Below are experts of layer 3 (counted from 0) of a mixture-of-experts language model. Rows are named router (the router's row for the expert), gate (a neuron's input weights, with its number), up (a neuron's input weights, with its number) and show model dimensions 0-63. Each number is 128 + 32 x the weight over its row's rms, rounded and kept within 0 to 255.
Before each expert's rows: a language model's description of what the expert responds to. This comes from a sample of Wikipedia text that the model never trained on.

# expert 15
Description: Hyphens and list dashes. Hyphens in compounds and dash bullets starting infobox or list lines, such as glass-enclosed, seven-storey, "- Recorded:", plus words like used, main.
router [166 135 122 157  65  97 134  88 157 128 142 190 132 137 151 123 110 122  62  91 114 105 175 130 170 128 175  95 177 142 121 162 185 153 103 200 145 140  86 179 137 142 153  91 138  83 145 141 139  91 131 102 197 177 174 175  91 133 113 108  96 186 109 159]
gate0 [116 108  83 146  94  90 115 157 147  24 146 166  93 119 118 142 155 180 108 115 128 145  78 105  96 123 112  90 178 153 116 124 116 110 125 190 178 105 179 104 160 103 110 129 146  55 134 111 127 165 111 135  69  53 114 108 131 155 154  74 140 132 139 140]
up0 [152 172 132 145 118 137 104  61  64 121  80 173 134 138 195 151 166 143  95 120 163 102 120 116 123 134 106 172 117 144 164 176 155 161 187 149 100 170  85 133 154 102  99 137 160 177 106 117 132 188 117 144 122 173 198 156 113  86 164 161 155 143 137 162]
gate1 [121 155  91 113 158  84 135 137 147 113  65 104 155 133 148 152 149  66 145 165 105 101 107 151 159 164  79 128 127 108  91  59 112  98 149 145 112 141 128 125 119  80 157 103 114  62 162 142 146 124 166 113 177 116 164 145  77 163  80 149  74 128 170 122]
up1 [118  85 169  85 111 191 181 143 127 120 167 161 130 145 134 109  95 151  98  92 139 105 169  73 116  45 207 118 158 148 138 198 137 141 194 145 156 103 144 162 167 177  96 168 142 177 134  92 167 106  93 142  80 150  87  75 209 106 114 142 201 145  92 101]
gate2 [ 80  81 129 158 101 111 156 112 134  96 127 155 165 147 111 133 133 118 170 133  83  78  98 178 142  78 141  90 125 136 101 146  65 164 170 135 113 103 135 191 116 134 164 130 124 134  87 121  80 119 178  66 143 163 120 107 115 157  76 122  88 121 104 165]
up2 [202 161 108 125 185 158 124 173 125 174 118  97 131 108 116 138 130 122 115 120 150 196 159  90  92 194 104 160 128 113 179 150 178 106 127 109 156 126 122 105 128 134  86 120  85 114 138 136 149 100 125 173 117 107 135 150 124 130 195 141 171 135 125  91]
gate3 [127  75 174 103  97 116  89  81 127 153 131 108 170 158 130 137 152 119 112 124 148  77  57  54 114 151 159 101 173 102 100 138 155 104 175 102 136 126 137  89 140  50 137  80 127 108 114 117 100 137  85 187 134 179 210 121 104 162 126  77  84 128 132 150]
up3 [ 94 150  85 105 161 158 102 145 187 156 128  90 143 141  73 120 115 165 113 115 170 137 149 159  79 138 125 145  80 164 188 112  88 191 102 109 150  93 106 114 125 213 149 172 153 146 175 177 140  88 143 131  90  94  95 110 158  98 174 160 103  97  90 110]
gate4 [ 90 120  85  97 124 124  87 148 118 142  70 148  78 122 103 117 125 145 159 105 107  74  64 109  83 123 115 122  78 136 136 134  86  79  73 154 106 110 189 109 133  73  80  92 138  75 133 122  98 119 136 163 154 130 154 148 151 115 129 171  78 144 132  94]
up4 [110 155 128 127 138  74 122 184 153  35 139 158 159 101 181 131 137 144  79 115 101 157 104 125 133 111 123 110 153 156 116  87  45 179 178 151 111 125  61 183 134  99 135 157 121 158 153 144  66 119  53 165 123 154 124 100 106 101 148 113 131  79 138 123]
gate5 [181 112 128  93 116 155  87 154 168  78  99 136  60 202 134 114 146 124  93  96 114 181 110 151  82 135 151 117 171 119  99 141 146 150 108 174 163 105 136  79 122 146 154 129 135 138 160 112 173  84 178 133 105 140 112 117  93  98  95 104 135 147 155 121]
up5 [119 122 133 123  92  98 145 151 155  55 129 128 102 115 120 115 130  81 114  92  95 140 181 170 118 120 135 112 163  94  93 128 127 145 163 153 113 158 126 113  82 156 126 133  99 116 150  65 141 101  88 119 183 164 119 198 149  77 104 118 108 174 100  73]
gate6 [140 154  41  96 134 135 159 103 177 145 166 112 104 124 122 137 105  86 152  83 166 147 193 155 128  82 119 101 103 123 144 111 165 155  89 144 150 125 111  89 108 197 162 135 141 129 178 168 121 120 140 125  83  72 121 145 131 148 158 114 186 184 128 113]
up6 [101 172 115  87 123 134  61 102  59 142 167 100 119  92 120 115 112  57 176  90 129 147 152 162 155 148  87 143  66  97 158 106 187 160  94 118 103 116 135 123 128  84 107 192 121 103  95 166 103 159 121 119 119  92 121 105 117 147 186 150 141 149 119 178]
gate7 [110 137 177 139 105 136 126 210  83  72 131 111 136 128 147 139 148  65 153 142 143 130 142 152 148 141 166 202 122 129  96 130 153 137 129 108 100 139 150 191 127 102 146  97  99 156 153 167 144 148 142  69 165 192 132  86 127 117  55 140  78 105 140 158]
up7 [105 112 121 134 115 150 139 197  84 124 175 139 170 133 150 124  89 148 117 127 152 129 177 170 123 109 124 121 140 146  50 127 181 127 113 165 120 129 106 170 125 218 123 129  98 114 116 147 169 110  82  76  75 134  89 143 178 124  80 110  93  54 103 121]
gate8 [193 107 183 128 147 133 134  71 108  70 124  99  83 135  73 123 167 138 107 116 151 123 152 115 121 155 147  83 111 127 117 151 184  44 161 163 141 152 110 146 143 144 112 139 102  86 167 125 130  55 114 153  78 120 156 175  52 150 139 173 116 138 131 135]
up8 [ 98 122 164 130 149 173 190  83  85 142 149 102  82  99 150 130 117 157 145 144 160 152 104 166 166 156 120 116  41 134 119 105 197 161 134 164 116 128 126 128 124 136 133 147 102 134 215 121 119 142 172 116 141 152 155 189  48 145 151 166 128 118 142 139]
gate9 [ 77 116 135 123 155  97 163 154 142 114 132  97 151  88 175 152 160 124 181  87  99 167 117 102  80 147 111 189 110 152 149 177 153 137 139  96 145 134 149 134 184 166  98  90  74 134 134  91  78 128  81  82 123 158 108 138 112 107 126  74 137 108 166 118]
up9 [124 102 115 105 167 104 147 201 150 120  93  74  98 151 131 109 106 169 179  87 150 166 144 173 117 164 134 125 224 135 158 161 112  93 129 125 145  90 151 145 104 140  84  91 150 115 167  82  98 192 135 175 109 112  97 174 147  92  90 106 160 119 147  77]
gate10 [153 146 146 128  78 153 156 163 131 143 117 117 114 118 110 140 134  83 188 169 155 126 134 106 122  43 212 154 151 125  81 129 133  41  95 180 138 128 139 183 123  97 165 115  72 143 122 139 157 150 166  87 146 162  91 168 162 134  61 146  95 102 102 199]
up10 [157  91 163  91 113 166  98 105 171  83 135 187 162 121  68 103  91 122 151 120 138 117 180  35 114 113 172 107 112 134 129  78 122  61 142 130 164 109 162 163 143 156 127  89 103 119 109 166  90 151 120 159  89 219 109 120 131  90  93 136  72 111  83 129]
gate11 [143 102  90 159 137  68 164  98 149 153  94 112 171 133 120 153 168 175 151 103 141 145 123 150 131 161  99 174 136 126 177 171 215  80 135 137 160 120 139  76 137  48 107 153 139 144  82 183  99 114 171 101 163 129 201 190 121 120 171 108  80 107 155 112]
up11 [127 163 126  93 155 121 136 180  49 162 139 128 153 177 117 116 144 121 164 120 160 118  59  87  84 118 161 121  67 114 128 130 146  94 116 142  90  99 180 104 151 141  96 161 160  98 111 176 161 105 113 124 132  88 201 123 161 138 118 120  63 108 129 141]
gate12 [169 186  96  99 111  84 159 112 109 129 124 145  88 131  99 128 131 147 193 104 116 155 172 100 119 168 130 201 130 138 136 129 108  98  55 170 135 169 135 138 110  96 175 157 162 124 191 147 139 121 135 166 143 146 115 113 129 100 180 145 165 196  92 151]
up12 [166 130 116 140 121 146 148 241 203 126  81  89 147 109 127 142 156 110  95 160 134  96  80 148 113  99 124 122 138 143 153 150 205 130 149 167 107 191 180 133 148 144 135 105 115  56 161 117 169 133 112  85 105 117 166 165  99 169 117 104  94  97 198 196]
gate13 [133 149  98  84 100 197 123 151 184 145 141 116 102 118 154 148 166 151 113 175 141 147 132 152 118 144 168 229 132 140  92 101 132 138 131 111 165 157 197  71 131 171  65 136 135  79 170 105 146  80 149 120 119 140 134 116  97 138 157  97 108 127  96 198]
up13 [183 116 147 158 114 124 160  74 109 150  98 104 139 120 108 158 120  92 183 112 171 129  98  90 177 144 101  78 138 156 154 121 148 168 181 134 105  90  99 110 150 136 167 145 109 191 124 138 127 122 142 137  86  96  80 123 104 150  75 181  85 107 128 193]
gate14 [150 142 136 122 149  28 141 145 135 132 119 110 103 128 149 138 143  79 112 167 144 172 169 130 141 113 137  95 135 158 135 153 108  65  99 156 153 136 145 119 115 141 109  71 181 105 148 143 186 135 128 169 169 171 106 173 145 157 107  81 103 142 134  91]
up14 [151 135 196 118 131 100 109  99 103 168 149 118 130 172  98  96  98 171 161 100  97 130 147 107 123 165 112 122 111 143 150 145  95 105 109 130 136  89  76 128 118 132 146 144 162 152 139 144  90  81  99  74 123 143 116  82 181 130 102 113 202 165 116  73]
gate15 [137 108 131 104 142 103 103 162  95 162 150  91  76 138 135 146 120 106  72 141  96 156 145 134 148 145 125 141 108 109 141 177  58 140  67 145 135 163 139 204 104 102 167 115 190 123 105 129 155 134 119 125 121 128 125 118 133 141 101 109 168 181 151  57]
up15 [ 96  86 127 113 179 114  98 106  92 142 115 128 141 112 146 104 104 126 118 110 103 114  96  95 151 132 117 141  59 161 159 124 107 121 130 167 134 155 144 175 136 120 101 149 111 171 146 134 114 112 130 167 130 180 125  95 157  81  89 109 149 206 140  71]
gate16 [134 158 127 103 107 139 152 111 104 108 137 145 104 117 198 148 160  86  94 137 119 162 181 148 107  96 112 145 146 107 103 111 180 104 159 128 111  48 145 141 150  62  88 173 122 143  89 147 179 107 160 183 135 138 163 136 169 115 166 113  64 136  81 131]
up16 [181 118 168 107 124 104 145  89 112 150 108 173 132 160 114 128 117 134  55 147 146 167 156 179 109 135 151  64 154 149  75 136  90 109 163 150  98  76 103 150 123 136 135 140 210 134 114  83 187  93 158 189 116 138 156 199 114 131  92 152 181 124 112 102]
gate17 [160 157 121 109 150 115 123 159 104 102 143 104 113 112 137 127  98 139  70 169  99 148 138  69 107  80  89  99 150 134 125 113 115 148 135 152 155 134 103  64 141 172 110  94 135 136 181 112 131  95 108 130 131  16 135 166 143 130 133 165 171  74  68 175]
up17 [ 64 124 135 109 189 107 118  82 120 139  87 136  98 185 113 126 151 106 131  64 147 108 111 145 150 158 128  87 120  86 138  88 181 193 152 124  99  72 126  99 139 127  96 169 142 101  76 143 163 145 110 172 133 154 109 104 105 151 107 121  84 162 160 100]
gate18 [136  71 144  80 137  95  92 162 144 118 151 157 106 127  65 142 137  87  93  87 129 139 146  68  89 126 159  88 111 160 133 191 166 153 180 187 136 152 113 132 153 122 141 172 163  74 128 121 163  85 120 193 134 114 121 150 134 135 179  90 114 135  90 146]
up18 [132 131 100 155 102 172 120 134 103 137 132 161 147 138 195 192 149 154 157 193 152 104 121 157 118 155 157 140  85  85  99 136  83  80  65  66 203 111 173 175 121  98  95 131 155 202  98 120 149 169 100 102 130 150 151 129 132 141  62 151 160 102 109 121]
gate19 [166 162 144  94 151 115 170 122 148 167 117 180 126 129 139 133 106 197 145  89 155 157 188  98 117 174  60 164 112 136 181 126 149 158  72 150  85 139  94 138 129 149 217 126 122 127 168 144 158 115 189 157  82 170 120 114  89 112 154 190 112 196 136 171]
up19 [ 93 104 185 153 145 182  98  74  38 113 184  42  75 114  67 128 131 117 108 128 131 128 100 167 142  67 123 155 113 124 112 113 140 139 146 104 152  96 106 132 135 114 116 183  79 136 158  94 141 113 105  79 143  77 135  94 200 124 114  94 159  88 134  96]
gate20 [131 131 160  82 119 156 115  70  85 128 173 139 120  96 139 130 133 167 164 100 130 109 142 149 116 157  75 138  55 103 104 114 144 190 118 225 176 145 118 183 138 116 130 193 111 126 102 169 169 206 142  72 138 152 177 148 108 129 155 180 151  45 106 113]
up20 [120 141 176  96 100 159 138 109 132 149 179  71 181 112 130 110 140 214 179 132  93 104 151 123 127  94  80 166  90  81 134 103 143 175 131 123 126 102 116 118 113 145 129 147 117 174 113 137 146 196 114  62 101 167 183 123 184  79 163 179 107 103  74 123]
gate21 [161 148 123 117 138 119 230 167 164  96  91 162 106 141 110 135 116 131  99 120 153 128 177 114 132 124 119  80 145 174  96 113  71 111 138  97  96  96 148 170 151  96  99 108 175  77 138 140 117 125  80 130  91 156 138 115 166 137  87 109  97  95 117 141]
up21 [124 106 174 163 132 146 135 119  93 104 119 153 120  78 134 130 134 128 134 141 115  83 164 107  99  80 147 162 107  78 112 171 134  75 146 179  89  86 124 137 145 113 103 134  93 152  83 220 148 121 136  79  86 136 131  95 179 135  81  95 108 120  69 100]
gate22 [159 102 189 162 203 100 122 158 109 125 204 153 127 122 112 127  98 135  75 121 143 114 110 103 174 118  97 171 113 147 148 154 104 130 146 215 125 160 103  83 146 118 159  99 134  62 111  96 134 123  46 105 110 181 124 137 190 143 161 147 113  98 129 112]
up22 [101 137  77 125  83  94 122 180 193  33  71 114 114 135 132 135 146 133 151 175 177 128 151 109 120  73 139 135 168 137 180 138 107 112  86 147 136  88 128 157 139 103  86  59 106 153 167 166  74 156 121 158 165 113  85 167 130 126  79 151 132 119 206  83]
gate23 [121 107 121 127 162 168 179 136 197  81 158 175 131 140 176 103 131 138  77  72 153 152 132 153  89 137 135  82 149 144 141 144 198 157 102 114  88  82 196 170 134 167 174 105 185 112 137  70 116 110 157 112 141  77 136 125 161 145 157 105 132  98 118 121]
up23 [148 111 169 152 106 158 106  80  69 115 138 108 152 150 146 130 107 159 168 126 146 104 135 132 125  63 128 181  79 117 181 132 132 149  75 121 148 158 110  95 153  85 118 163 113 127  99 110  81 156 119 115  75 119 129  85 155 150 158 169 133  93  92  98]
gate24 [110 107  96 148 115  87 152 100 164  94 135 137 107 140 116 127 102 124 141 133 105 104 136 126 120 150 160  71 108 116 167 184 197  57 113 137 110  96 120 189 110 115 128  86 201 133 109 113 146 174  74 118 146 110 130 178 192 162 176  83 112 182 144 129]
up24 [ 43 121  99 127 148 102 107 116 120  82 168 161 145 127 151 119 126 118 137  92  61  91 164  91 127 128 141  34 130 139 146 111 116 137 105 129  88 100  83 180 123 191  96  88 181 160 110 134  93 189 116 155 128 143  77 106 106 114 195 140 148 196 122 161]
gate25 [110 141  82 141 123 114 126  47 164 147 125 120 128 152 132 168 145 212 114 140 169 160 152 123 125 107 123 134 176 110 139 144 142 170 102  98 149  76 140 146 160  88 136 124 177 130 182 112 106 111 108 147  64  77 149 146 137 115 144 178 142 120  96 183]
up25 [142 156 182 146 138 151 128 121  55 119  86 127 102 133 105 166 151 102  91 134 140 166  64 122 153 141 151 112 146 198 100  84 138  92 131 145 146 132 153 115 151 107 173 122 147 190 142 179  75  69 114 141 131 135 141 108  93 109  73 144 136 112 138 123]
gate26 [153  99 124 130 155 119 192 119 121 113 104  90 152 190  77 169 204 114 140 152 125 114  91 151 151 116 145 126 150 149 134 166 149 104 134 165 119 170 110 116 140 165  81 116  91  87 152  81 147 166 125 153 132 171 165 132  64  90 114 176 104  88 139 159]
up26 [128 128  75 152 178 137 138 105 122  98 116  35 130  94 120 115 104 192 124 122 124 161  99 151 139  78  91 169  91 138 161 171  92 135 136 123 105 122 116 125 141 141 127 133 137  67 179 117 160 195 194 197 132 126 136  90 169  70 144 162  77 117  89 133]
gate27 [181 162 134  70 159  64 176 123 162 136  81 111 141 156 158 135 131 163 148 146 131 141 143  82 125 159 110  63 142 152 149 221 178 131 151 175 129 121 148 159 140 110 109 164 152 190  98  57  80 164 197 147 100 145 151 159 141 127  79 119 117 166 148 157]
up27 [ 11 105 121 160 105 191 131 128 115 124 181  63  84 106 157 143 142 120 107 118 138 102 156 173 133 103 147 176 124 106  93  86 124  44 138 104 124 144 141 127 116 151 128 100 103 127 161 117 135 104  54 116 149  99 105 109 113 143 159 117 158  75  98  79]
gate28 [100  84 129  99  85 110 139 114 191 120 114 150 110 146 127 104 101 126 142 133 126 149 147 138 146 121 115  91 157 115 186 179 154  71 168 139 107 111 175 240 129 122 189  84  99 158  91  98 135  95 181  52  99 127 128 118 144 146 123  89 161 114  98 135]
up28 [157  68 109 131 135 133 184 151 177 148 152 164 183 108 175 123 118 126 141 154 127 114 107 113  94 111 130  22 157 144  85 106  85  66 157 132 165 121 123 126 139 193 136 104  92 135 157 113 108 113 126  94  92  48 115 126  98 223 124 103 133 141 174  98]
gate29 [ 95 107 143 163 167  70 171 111 176 148 152 127 138 130  68 127 126 153  90 116 147 144 157 105 109 120 144 107 135 133 139  66  90 151 147 118 112  84 123 123 121  91 222 113 167 162 141 157  93 116  68 118 167 117 171 137 192 146 135  92 130  56 179 161]
up29 [147 165 125  92 151 177  82 141  62 164 108  73 157 108 150 146 122 133 156 161 105 129 101 176 136 133 129 158 136 137 112 173 161  85 156 153 140 100 159 116 167 138  97 157 173 127  50 146 122 167 167 136  75 170  73 114  72  84 106 148  97 144  90 156]
gate30 [102  97 121 168  92 148 168  97 201 134 128 178 113 138 115 134 100  96 126 144 136  34 121 171 143 116 138  90 143 158 137 106 170 134 196 114 145 135 113 170 133 166 170 136 164 118 149  52 102 146  80  44  48 114 122  77 108 116 122  73 145 128 107  98]
up30 [158 171  34  82 196 124 149 170 110  59 126 128  91 117 155 147 148 174 132  84 137 169  84 123  87 107 132 133  89 118 125 136 120 146 122 148 118  84 142  70 168 127  69 222 115  89 128 157 125 146 140 171  91  95 138 119 161 117 176 163 182 137 128 124]
gate31 [152 127 151 102 141 149 132 150 123  54 127 111 121 101 177 113 162  94 146  62 149 111 111 100 101 104 132 120 110 112 172 148 165 159 130 123 131 136 137 166 130 203 116 129 145 100  78  97 113 163 114 118  99 165 189 171 123 151 140 137 123 168  99 170]
up31 [144 139 178 119 138 146  88  46  75 143 159 116  94 115 102 114 145 102 118 147 122 101 145  84 160  84 130 154  84 119 124 123 224 156  97 174 130 157 147 180 135 119 155 168  73 142 114 155  92 124  98  67 121 199 217 120 138 123 143 150 104 172 128 184]
gate32 [ 70 116  99  85  93 117 175 147 186 164 141 174  93 139 151 114  92  77 183 134 167 140 199 132 133 121 114  99 125 154 182 119 178 124 194 117 139 153 134 139 122 174 153 122 100 125 159 135 181 115 115  45 103 134 128 118 101 118 106 126 167 108 154  89]
up32 [149 136 140 141 144 126  91 101 114 145 148 173 174 135 130 134 145 202 125 145 159 107 108 100  88 154 102  70  98 132 154 115  39 127  65 162 111 127  96 103 147 182 104 139 109 135 118 168 112 113 101 157 172 108 161 116  98 158 140 139 166 139 126 143]
gate33 [110 114 112 145 100 165 101 141 139  71 134 107 144 128 119 108 136 106 141 165 139  99 134 143 120 137  47  89 177 110 140 162 178  98  76 205 124 153 171  72  91 134 120  95  84  94 126  89  81 112  93 173 155 111 148 183 179 147 118  70 157 101  87 132]
up33 [133 129  90 180 108 178 109 145 122 154 100 173 167 134 170 115 146 121 152 169 101 156 123 230 128 160  98 105 106 138 142 101 125 175 160 149 119 155  97  93 101 104  98  86 120 112  77 128 139 198 176  99 142 125 129 193 105  90 125 133 179  83 200 167]
gate34 [104  95  56  96 119 161 185 149 176 142 101 173 135 110 177 131  90 179  99 139  83 169 173 188 102 149 110 120 153 149 133 163 122 211 140 144 152 139 145  95 134 166 134  90 172 102 155 108  68  92 175 123 155 120 112 151 126  44 119 121 167  88 114 120]
up34 [127 174 153 130 131 171  29 109 111  91 150  65  58 145 187 135 127 104 139 133 109 155  30 117 141  91 151 150 111  71 142 143 162 178 105 176 128 103 135  71 128 136 118 119 155 136 102 129 146 174 185 120  76  86 138  83 163 183 133 156 128 106 130 173]
gate35 [149 116 135 140 169  99 135 180 145 159 140 138 201 160 179 138 133 188 130  81 151 168 162  81 144 140 136  93 167 175 166 145 189 136 169  88 169 144 169 138 125 124 209 114 165 165 136 130  69 146 153 127  81 134 126 130  83 121 111 135 160 209 162 152]
up35 [188 132 102 155 172 135 151 152 137 173 127 119 102 169 109 130 121  86 145 109 111 177 159 162 159  87 166  95 153  97  84 114 142 125  55 186 138 162 140 196 131 126 136 129 162 123  76  72 113 163  99 153  80  60 102 149  94 126  97 152  90 197 109 163]
gate36 [150 137 182 175 155 117 166  63 112 116 124 132 190 116  73 135 168 126  87 139 130  55 140  71 102 147 131 128 109 134 104 106 127 156 216  45 143 155 134 130 115  82 160  87 156  65 205 125 103 143  79 141 165 187 213 118 149 105 160 131  94 112 160 131]
up36 [137 155 116 121 129 118 151 147  26 127 121 110  86 154 176 156 161  80 134 147 154 110  80  90 136 124 132 150  69 137  57 120  98 163 162 146 123 137 121  64 144 101 101 138 154 147 112 160 129  97 149 164 132  86 152 117  78 223 129 103  72 136 166 134]
gate37 [134 115 156 149 154 149 163 146 105 120 133 101 179 118 123 119 139 148  87 137 136 194 177 130  98  36 132 112 157 195 127 190 156 110 149 122 147 134 155 172 112 102 141  97 109 107 159  79  33 130 148 143  95 129 143 147 150 129  64 125  61 147 190 191]
up37 [191  96 130 108 146  80 185 159 156 145  99 121  94 172 140 119 111 177  88 120 117 163 142  99 103 100 150  31 162 174  72 170 110 105 124 169 167 157 132 113 130 129 146 133 103 117 158 150 108  95  96 119  76 115 125 155 140 131  88 155 105 158 137 177]
gate38 [129 144 140  91 107 186 188  62 144 114 131 125 130 159 113 148 144  95 186 116 148 110 172  81 167  86 141 178 135 164  92 106 144 152  98 189 151 139 135 108 120 105 122 196 125 110 164 159 175 128  83 171  89  84 150 103  93 111 156 134 109 117  79 149]
up38 [ 92 140 145 120 147 166 131  52 104 116 128 115 154 146 135 141  99 131 145 139 120 170 208 134 168 119 100  73  83 135 130 134 159  99 118  95 158 132 150  74 148 186 157 175 150 146 151 100 128 121 141 116 111  88 127 124 186  97 141 157 160 137  54 169]
gate39 [163 153 107 126 145 110 119 101  95 157 145 137 143 137 162 112 164  79  96 160 130 150  75  68 157 149 134 106 162 131 155 148 183  91 145 171 109 167 128  63 139 142 157 117 147 111 150 150 129 121  53 135 138 203 175 122 150  89 143 136 162 106 149 121]
up39 [117 100 217 112  76 211 135 155 168 164 107 102  59 135  70 139 134 169 135 119 177  68 194  94  86 156 100 162 144 139 147 101 111 132 109 123 155 142 132 186 112 148 149 118 102  97  99  97 143  98 101 114 115  85 116 111 107 165  98  84  99 169 104 146]
gate40 [187  96 203 124 166 112 125 117 166 134 143 101 155 103 142 141 150 104 172 120 139 163  74 116 126 177  66  71 179 113 168 116 177 157 139 112 135 119 106  99 121 128 102 101  52 105 149  49 119 128 110 140  97 166 147 126 108 161 128 161 155  94 193 111]
up40 [168 139 169 160 148 102 143 120 121 148 113 129  66 155 133 134 118 133 161 159 138 121 142 119 123 156 143 114 133 120 134 125 124 140 120 103 148 131  91  41 142 116  76 115 123 152 166 169 122 146 197  88 129  79 107 152 142 127 130 186  94  92 212  46]
gate41 [126 181 165  89 152  96  98 175 170  84 122 185  80 192 145 125 115 128  74  73 145 128 130  71  71  92 122  90 163 123 114 126 123 160 119 169 127 156 113 131 122 106 166 117 120 160 168 161 101 123 107 133 139 121  91 159 132 110 158 160  83 158 173  82]
up41 [155  85 106 183  93 187 122  91 105 197  80 130 183  59 178 159 173 156 153 170 133 117  55  81 116  80 148 127 101 147 122 118 137 111 161  79 130 138 195  94 163 145 131 184 104 140 153 130 131 105  90  77 106 139 131 143  99 125  82 124 137 118  76 178]
gate42 [211 146 122 153  86 110 109 129 102 179 184 117  89 169 132 126 144  91 142 111 154 180  88 137 150 125 159 177 110 114 132 160 125 194  56 188 101 117 199 149 117 151 141 116 117  78  90 119 183 138 194 108 123  79 118 123 127 139 116  99 117 179  57 126]
up42 [129 117 162 144 129 131 135  97 140 180 104  81 145 104 112 144 138 169 155 147 141  99  93 158 123 114 136 115 159 116 131 100  85  96 178 103 131 142 118 152 114 155 113 106 107 160 135  83 130 127 100 153 136 138 140 189  34 118 120 189 121  45 198 161]
gate43 [112 134  86  98 104 139 119 125 159 131 172 109 104  95  66 112 183 159  71 130 134 156 205  84 150 114 169 179 131 114  88 144 149 114  58 163 130 143 152  98 139 180 157 161 168 114 145  96  82  83 129 149 141 139 125 109 108  92 158  72  79 163 105 144]
up43 [ 80 142 111 107 161 108 118 161 110 110 107  85 182 143 155 130 118 129 139 181 118 116 109 159 102 102 103 129 151 142  94  79 102 100 125 156  99 126 142 175 143 151  94  84 149 128 150 150 163 128 134 141 115  90  90 140 105 132 130  69  68  74 194 134]
gate44 [101  75 165 154  64 154 123 145  80  63 149 149  63 172  82 138 126 145 118 113 139  85 155 108 134 109 152 148 145 139 128  67  74 126 159 142 130  95 110 138 139 109 116  98 170 136 109 120 117 173  77 164 152 173 129  52 158  65  96 101 110 142  77 154]
up44 [155 128 125  84 149 131 141 153  95 208  82  61 162 128  80 154 145 199 129 161 175 162 123 127  94 125  92  89 133 131 153 161 143 125 113 109 156  74 146 119 166 122  89 163 109 159  45  77 112 148 100 128  84 158 117 159  94 112 124 110 169 112 138 106]
gate45 [125  98 142 130 169 159 160  79 157 133  51 111 123 107 165 124 113 114  80  75 149 160 158 146 140  88 134  57 145 174 156  63 188  72 189 106 147 129  88 120 124 159 138 166 171 129 139 125 170 103 133 171 107 123 151 139 123  73  93 150 105 139 122 133]
up45 [170 198 132  89  59  21 112 136  59 185 128 131 130 123 119 134 155 146 169 154  99 138 117  85 138 160  91 163 124 108 166 155  86 129  26 175 128 120 122 103 130 107 128 116 134 131 121 150 130 134 249 124 112 153 120 150 127 172 125 133 152 198 186 165]
gate46 [ 83  63 117 138 126 135 103 141 155 109 115  76 115 108 133 140 110  70  98 125 137  74 136 113 131 127 144 122 152 129 116  81 159  98 128 125 152 181 110 103 130 135 131 119 124 119 191 101 123 111  99 188 139 182 125 146 129  15  93 145 138 138  70  87]
up46 [128 114 123 125 118 169 135 139 188 146 178  95 112 116 152 106 135 117 180  61 156  97  98 129 107 167 115 135 171 126 186 120 187 168 222  83 148 111  83 156 145 153 165 103 135 122 135 104 169 118 133 168 135 108 125  78 116 129 152 155 193 185 103 124]
gate47 [135 128 146 124 131 101 128 108  95 150 146  92  72 114 123 106 105  83 104 100 119 118 170 130 134 117 138 155  77 115 110 128 145 156  84 150 116 169 169 135  92 119 120 110 153 103 155 147 108 162 137  94 130 141 164 147 128 100 134 144  81 150  81  97]
up47 [183  83 128 146 174  92 120  96  88 140  92 102 173 129 117 129 119 146 104 160  99 131 157  73 127 138 141  83 133  95  83 118  58  56  73 135 123 124 136 162 112 160 188 107 109 149 179 114 124 144 106 112 152 155 134 104  91  89 130  89 147  87 140 146]
gate48 [ 81 129 110  78 122  93 143 124 135 134 127 138  65 144  47 104  98 183 131 108 131 128 174 133 118 164 154  93 162 176 165 127  92  69 130 104 136 102 146 155 141 155 166  87 157 114 150 123 158 168 116 155 124 166 112 139 103 127  86 144 130 146 123 160]
up48 [166 115 154 161 168 122 135  38 147 140 137 109 180 160 168 148 146 103 144 130 143  93 128 128 128 106 125 119  44 147 128 117 135 189 162  87 141 135  97  93 133 134 107 196 105 149 137 125 165 141 119 138  88 140 186  98 113 125 136 123 125 110 150 121]
gate49 [120 111 136 119 111 135 122  79 138 142  69 123  85 161 174 134 134 154 180 136 119 184 174  90 140 156 110 161 150 153 127 134 106 152 117 144 120  87  97 118 140 120 146 104 141 188 121 145  92 202 170 110 132 124 142 131 102  53  79 100 158  99 106 136]
up49 [ 97 138 194 109  55 116 116 118 182 124 159 150  84 135 103  98 108 130 150 205 135 158 163 104 168 130 113 169 159 140  63 123 104 129  70 158 117 164  83 177 108 162 172  86  48 148 166 221 159  99 118 113 202 101 129 160 138 172  82 128 126  85 136 163]
gate50 [174  75 134  59 138 150  99 126 138 138 146 158  92 120  76 143  99 152  53 148 121 139 112 111 124 108 138 113 126 139 109  88  84 115  76 178 136 132 139 112 119 178 151 147 146  53 200 119 146  63  93 184 145 126 135  44  95 132 179 111  94 139 105 102]
up50 [ 90 138 146 133  99 155 149  94 107 148  84 105  76  92 114 150 121 140 124 121 158 122 146 191 104 107  64 116 166 132 127  74 154 199  89 158 118 133 121 142 151 116 134 169  81 157 125 106 127 137 192 154 137 151 156 157 120  87 115 154 128  89 197 158]
gate51 [119 148 167 130 106 182 127 166 137 101  90  77   2 157  96  93 139 101 168 154 104 127 171 134 117 184 172 145 120 128 166 105 133  72 134 104  68 134  82  89 115  89  97 168 163 121  75  92 115 143 110  80 135 171 113 110 100 106 142 164 158 147 172 132]
up51 [119 140 174 155  61 126  82 145 172  40 163 128  51 128 102  99 133  94 141 157 128  89  92 114 149 140 179 172  87 119 162 104 106 142 119 105  83 160 103  66 129 133  93 161  93 114  63 167 171 114 117  57 123 152 125 103 115 175 144  99  83 155 126 168]
gate52 [119 113 120 144 136  98 137 111  74 169 114 113  62 127  57 115 177 103 121 124 133 182 140  66 102 149 151 143 112 133 151 159 181 115 120 151 136 122 133  82 144  87 154 145 144 111 108 152 180 125  71 151 140 210 104 111 170  53 137 142 181 159 128 156]
up52 [134 148 126 110 124  46  91 152  61 169 129 133 115 155 124 105 129 114 135 115 117 164 103  68 144 158 186 143 133 102 187 205 166  71 123 150 108  98 159  97 126  74 114 116 183 106 114 160 139 146  84 168 143 157 124 146 171  97 178 177 156 140 118  85]
gate53 [129 108  79  88  97 114 110 107 109 123 155 142 177 132 135 129 159 171 120 147 146 115 135 120 133  53  99 136  64 112  84 116 170  98 141 174 107  87 137 133 152 135 117 131 113  86 111 117 131 142 140  69 129 126 145 100 147 150 164 132  64 102  80 158]
up53 [124 133 176 223 193 148 123 105  82 141  67  90 131 121  92 151 122 102 170 148 141 148  99  68  73 110 220 187 106 128 120 114 123 118 140 119 186 121  73 107 154  91  98 153 110 143 145 165 108 103 131 180  90 153  90 116 120  59  95 145 134 126 173 133]